From a checkpoint of a small mixture-of-experts model trained on Wikipedia: 7270 steps.
Below are experts of layer 5 (counted from 0) of a mixture-of-experts language model. Rows are named router (the router's row for the expert), gate (a neuron's input weights, with its number), up (a neuron's input weights, with its number) and show model dimensions 0-191. Each number is 500 + 40 x the weight over its row's rms, rounded and kept within 0 to 999. Numbers have three digits each.
Before each expert's rows: "comes after" lists some tokens at least twice as common just before its tokens as in all text. This comes from a sample of Wikipedia text that the model never trained on. Tokens count by the router's weight.

# expert 79
comes after: "\n", " Kingdom", " Class", " /", "\"", " three"
router:429444486464522450553507553431519471499462486432529464543512503472516513503505530434483507536489564445427553480533425537520531444501495467532580470416524530579529567548465529512497523489511523521536494544503532483512476473476566492556427509440512481480513462479573552446495477475568422504534431510512439605571539540553474519447481473532507520498497475492526558470488482521499486544501537532628457492442585513509503508471512551432531494512477574495503481521537431503487565517480524506589504441502494519550531507465557470487539451489472508444525535534524486412536535490495504538
gate0:490463514529567521492475493412510553441426482562451485528543520485503428466412521518494544490486514521573478474472560423503399412467565449617515495469466504522537538445537450532497542473523485507494536464486575533488469429517531488520493539504535527495437534479547495460521464455558455494485523505449508408568524503498546434495505497482437503455537453459501442495519480472431427447466493497467501520472508543410492549533492525479529570538506483479491441466468461504494488495441541546517441506489451461570506533482527433444500534469502454536529492549471464460523580460502534506
up0:519547508472487548522518534561438454531552571484529516511496475508551563483548493530468478525532467499529522496540486595457596554441529521430479523533525510508502433529427553453517476533505451496471475542497433463488507585435496504509538429473471464486563516570498527543525531512450511511497522381555499520450458464537476535534456575512548498477511534500469531489442518533553606554526582538583466450490478474530482405487503471509433465460501545530488517566516498485516479504505461492514543496482519553434507425490456565482497529517489486496453520467555493574434442531536483494
gate1:482502481487541570436531451528545487455517561553519591509554552513442461536489504515505453539529438462384452505493453506515459511539470559530537486465526529437525508459449546465512508502500522477518540546501542519514550466507495453493531556455492441545589439485494497419548463486501534462600511486549580502506495519553527582501500536539460554444481466478484505497536513514477388504474502519519469469551495570388519454502538485553554518531542608464525521541516548548496509570489525510485523507484535550523493506512587510534552489519539479532439489531510576473530526518516539487
up1:570501481483523520438525477557540505466456427520462472513441496432514503481483479487513475475478505506566473515523443526511488488550497481494537542466467452522508426539509436531570517529548508559575522488500482504534571477471516531432493508447458583578539570450546476540548483464466473516457542530506557545495519567507500517499527451439478482521550477471435544508432507476498462495462475516563517488464524434498490567561443411471416514433512496471452454505434501406499555512499504505555482542459472454481514476513477521405461460475491461597541476580493547511500559493512528414
gate2:528516552527485610505466472504502457458531515504488467477488466443483504526581448528533532469514503490444495570473526459485516520584513495500534487500454492503441523480475483471497482517447487527459506618443564475528485467552520500520465508572511438542534496488450431565463513491509500500516526447547534515579516452585470517467515476533485623527485539518432467514476467504447499599473469499501502528512466428475533540487505524454516517504533434469488532581465438473567489541446434498527525506467449531499461481509509502548512505586484544636419546553453514525488513499516571504
up2:489498522507476473441487514514420538483502475494449528506465455526486535496465494429539477548513535618537536479534532483587551479482495467469493579522538524474518512493429464455533467472514449586512494514488536447509466531489550468448540541493506519528442509505559520503513551474469545466506499492555493493490454501503460487463603503537448551511453502448579542552449566437491523434472509565518511506524549523505580487495490518525557404538542545470525572501516528471490548536496559514461529506479554563438467460536476495478495498520576503427523483569486497406492506410525428589
gate3:478518556476439615558532485480548543534436402535472544549482523530400506506471507472444467517491511512488473516548470545454436537525439546463497607491526507440506465485510553525463554510516588575482487490544493504494493461415448507503524553456510476468532439437547488461548536515526527556438529465495489582467473501512531425521468465550539461477466477470553460562496508554531523504480533502501550425489568466502471491484509555531508468486551509551505520478504493540531481449504526397551602481489523510497520552512484488515533468408500473531502536521545510484550514485493574466
up3:558481545451553546527513491449564588472431492590487527485530499564471553461513443510500528514449483471484452601463533579498540529544554537502604512567538545499454542577536482474481530478515537491514545449462500531525512508512514503545467507456442474486428493525487488502448430493441509494559528493502540575547498540499474487591481491485582486471497497461485497469546432543469510531553556490499513482560562521569524484442581541527529481479497504496489483545500468407514515480583519500509516549522443521517491479517573426474544490503526531486509537531548531437553524587513540497
gate4:503527454492481521525588527468490506558534513423493576537510528517532562474526580502507476552457476491390429552541560481482529543507476529455509488561482518468465507514503504519531481539441541503496472479425498475503504463471518527505500557468475467495486514508559524509566527446579535556572458519522504589470495493474520451434505515502510559518425501562562430452487504481477510493554523486437480573444514449488537581500520548471563502468498556561490478535480477585521522591514454474415546513491569508465475514483478420480533508432500506533557518440591472485530498526448485472
up4:481458472502477456491466409464525546443529477457519495433488501508419577483463487564498536491559471458518499548601502483473496550406502474495519494520475549476463431478491519482520465475462465450514531482539399545541583570488509515448583511565436538456566431472475430475452531540545498522553476509514503509502486488387509516540584522520544521553583494552563489507498505483525473493522451545476539440545522495506491484516528536505541530528500465481492515507478537427523523522593486492504484486537582489564458493507555483503556571433465558505509505516482509494425525540485528521
gate5:477487418529498486524475543473520433531562457468527494442539473560439579512535476530482488457469568506497497554579527466563448493501489500610514530454519473473491488549444550531525433501472536567562504483459450533514434506446487462523474508521485466430463510459511504487516544472496466491446486456516490446516476505536579452477481451503535488482522504470534524524561478546460459528506463492540473525465503528434509513463584503478509473508518525521435492548525500408481466554464543459535493531430447532528505408467528446454547477457489544477455616519450505449579580471512417483
up5:509540428506507552581459542488552443524453417459584517472557496493437503573535465538505485480444537473500477526483578467501460504509514529572492474514473417511478570502478515513479444538562571577527516499499472468511518513476503448544524539523458482521555476471556471507499579516471476494444530483481503488472446500559483468479495432442506484461523504462564535466474422524453470488526532460527465510526461508605464461480538549516544510432466519513538471591494522551545467553421571479443456574437502432531439495490517465503488485463478498505504537468463447466590539543496462538
gate6:472473491541562547478498523465507473508460469475541500469470478474457533537486492428499439527444523517494503486462566508505444453431550539518604530540449462505501504517501491594539505449589559537534525531529525512546514536500554478600586564518581481501442480487529509442519486529534500507466460514489465522540506523544464490562500498508501543438473440457497437463535550482500433465551450426534513505506436412447504540495458501484492539547476461494477462438515478521508555464503466523506516523588535448493526458359546539498442505519569540555495473479546538490532441502457492500
up6:596475520493415423539491516552463548488520534489473460524512503509544447441532524566506499504556476463570500406504451472471531538549408491471492509489541534478442482482480487454495488577427443480465484487524433492459509530467436534495401453532437505504583513521478492550474503524509581520513521503509479453469499442493514517513520416501445449482430514480474520481450465513536545482474470536478488470478538559512549445470551480520518415419551574539532533515491533500513522460472512507498519509462448510500502568605499460507534550538430495436526523508468511519435610511487507479
gate7:475501476467472472490555508504449530515499475533459457496509526445524527417489502483493560406493540412510524479532501565489466545515515605585518400456540546443524532497551538469478537531491413470517485442518511479535561497522536526530463497469482501437466466492473575554452510586486492522433487525526507511521452581504562473472463517520489482601472565577499462482507413459523522583473440565517489452474484485457471452514509496449486458527451468467548503493509547447436471535447557449539518528469452471493464528517493455529409502506498541503494558538536511527432502505550490492
up7:455572506552492493485508546544454541512474482558494485481486504439574530463527565473556547446499513422472440521463475514509434506458413599541478469478479509526548517510539536500509496463427497487483459458535507547412504509498499421538465519496453483530539448562484519529562474530514487524488494534586530499519361514473542451446430502481436532515458557505508476493546429513522535495546490512528541521516522525503540470485560483461489500522432446495561423601550497494506534547479586482531528488495496512461564506541467523486432501520454498482534551524545476549507442535538484579